From a checkpoint of a small mixture-of-experts model trained on Wikipedia: width 256.
Below are experts of layer 6 (counted from 0) of a mixture-of-experts language model. Rows are named up (a neuron's input weights, with its number), down (a neuron's output weights, with its number) and show model dimensions 0-255. Each number is 500 + 50 x the weight over its row's rms, rounded and kept within 0 to 999. Numbers have three digits each.
Before each expert's rows: a language model's description of what the expert responds to. This comes from a sample of Wikipedia text that the model never trained on.

# expert 44
Description: Syllables and initials of personal names, mostly Chinese, Korean, and Japanese, such as Liu, Yi, Chun, with some other foreign names.
up0:480444496569503466485557485485515507519449486496510520555454569547478527512497526544422501475450483549486511455435503521688498388518505509516527538547493559466585514552481463454447505412556525497537490610493503430380440542471481518494487587525457525630477423418491577487458564499502513450473497487562510437518526397461491605502608485489462605598513490510399511501503520472525463501549567500497532564468464499375522492519474561433470521561485539448436474431607615404490472524428476490560529455606527496602569511443477429517514452606428518448597441496521401526597511526516494530488434562522555464442496525543525544563555471514480542537542458546547477544435491525496549476411468488504489579446516541502538473472489561581461519479517445447558430531618488507515508522585523
down0:528477532477556553538554472460419454515491544584482558498540473429541548488482562610511419502429467557503489529538586425532500558451540543405465582510429507547504615504494608525505559591488608571586553496536515449570514495435438473467554496470485481559501434486484599525457457477476477524499570500475425578457493505404452548546559534523577509493577529475514553480522438560507531592464492485636477553577516560517429567512546522444495471573542497480563530506541525511618512443474485524581566522572483505503589418459524493522463465518425526585464562475467502464483478477546446486531572507421470480514521407458465415575448531577532501607550569505516509509539500550397512536492457411472505461565495534469551548416535546535374484499504493474464451461423538441502588541467597

# expert 4
Description: Pipe separators between numeric cells in wiki tables, plus closing quotes after song titles and semicolons in lists, such as | 20 |, "Spooked".
up8:557399507484476480542517360448551596478524551507546483500555575445533417491581483516531410509545587485536599507453528377525508525425483491536538436415501545450486391439455408428471526493545477442513542512593455442562507428496535454535422533562593431573467532447606477478539446506566497494531542502535425467517427476494538545512540570487508545587527482487357564478381533480383491547489435526500504501387475474436470458532506447493503498471470532534523587450527488496604433540530535586505498425579487445468528458471504490452520492456475454575471496514540557503439507413540475489485458468517507534528506501521484545518494522451454415421544592400541550498508499502509538497530595494601480520548520459509520534487539463360531512513572453474504506536608435569526526477457477
down8:531500508605512547455509539440472562485510462606476510534536516452569501518402526481569532546504520519456543486403521592463518530361482596573541538477464464508531517557522553513444441517495585531541490489472518489447397496471516483464507440400521537555547471512515467518475646515489530427448458453466578521529422465440450506469441501487458415465438456556514488486578628436574590460514566492515509507539565537552508528418443506509430493510536458544459442509470578602457526510528412481549459485392419566507524387579529506440558513566568389475512468562591427503543413486502455463470445480406463453543543514456470463471501438598451448540535482543523524439480512495506494563561499594585505508460413551394427483505508459473537501435525425532465425525548506524546456523489531

# expert 52
Description: Adjectives of order, rank or position after the, such as first, latter, largest, original, northern, former, including word-final pieces like lonely.
up0:508508528534509502503485473522469485443458548515463572477466532503555482545471553421401446520563476460448405374425545601498618458526533515492570481502438524458487523446536440547530511500456426465486598459496433495494438473541478528511615513495512509531469547553408561501492528528426465532553398579509543492469525491428485413539562501473430559586453570611509371458580495516543556448502565520518527491538471531405501471557523570470490428472461602554475465487536553533534407427502514470494500529522459562574492558505468581504383521607412511467582540504377539478509481459586476516561504557412463435496526533512507475508584450560493438432591579549478457451461503375515498443510536554546475604495524588463454530507522560521486536547508565511536514510503459504496404555512521
down0:485441521544508496513517561481518430570484487571504504485517513496500504509487505582510516487573508542461449434509514479431529453487521552459521435568494541472566581558540566509505509557471590621516461449442444508452427506513461528511465514486436456467579574429553591406527442537439451376382477510549494437490545533549473496474623498536477520528486535433453480438485510443494459481506566455444482557531480518425517537565489536522510462505577517517554432468522486500410621541577360635450469583531501481553503451605533487460394530452558477529563480523482500487474523447522489571477590501502526612534457497476528445549470473576458490550545544639467499474503489529445556544442459469498466572450529514502423563542516524506420550452426490525605514357481548566563396559507528

# expert 24
Description: Music words and title punctuation in articles and tables about albums, songs and bands, such as album, song, Billboard, opening quotes, pipes.
up0:573478437439491462584480549488414432473420466483533501509552453529521472504575528523488569532505508378523521568526478565514550530504502480577461474455510540535423444503494412494498478538582549554505563511544620405459489449550514623539460492571539418462373545507489474567482538479499554579427474504566557366532442506454368544537531442465422492473583463554477457494456580480543550538465558424475551450541471486477481471505533478579529569574528554535518502597509566470606564499463390414554352499541581482520519520466516504542495519484513500497496468424635560468545465500427505499508509568575514534510546442443508471518502523468437456574390508500507445550545454474483560523526451512410467490451460469507479530543405603557478499440503518524483503496429518463456482502546534
down0:464535503430515483530549538538536508471528493526484511496475574573543591469500443468455490443408477448467534495558522548531500555463451541537507453470588431623555520492393429609546420557552426510548529500472498585592519497480537469506461540598546487565438442481533510499437508550431547620477502524440379469485435483522593511457494509454473512587526483583522576479470434426500521494534552513448545496581486465462497506495455485580599456471578456555458486458657442470557515482513509486479517574420482562594534531564492466489449621552517575552509515508572577518486458523490531600405517502558512561545459511453493467478430524501578506536545517499571468500410469514576540444447415534513475512603550546435447430483558473465525500441475476530544505475484588466445584536401476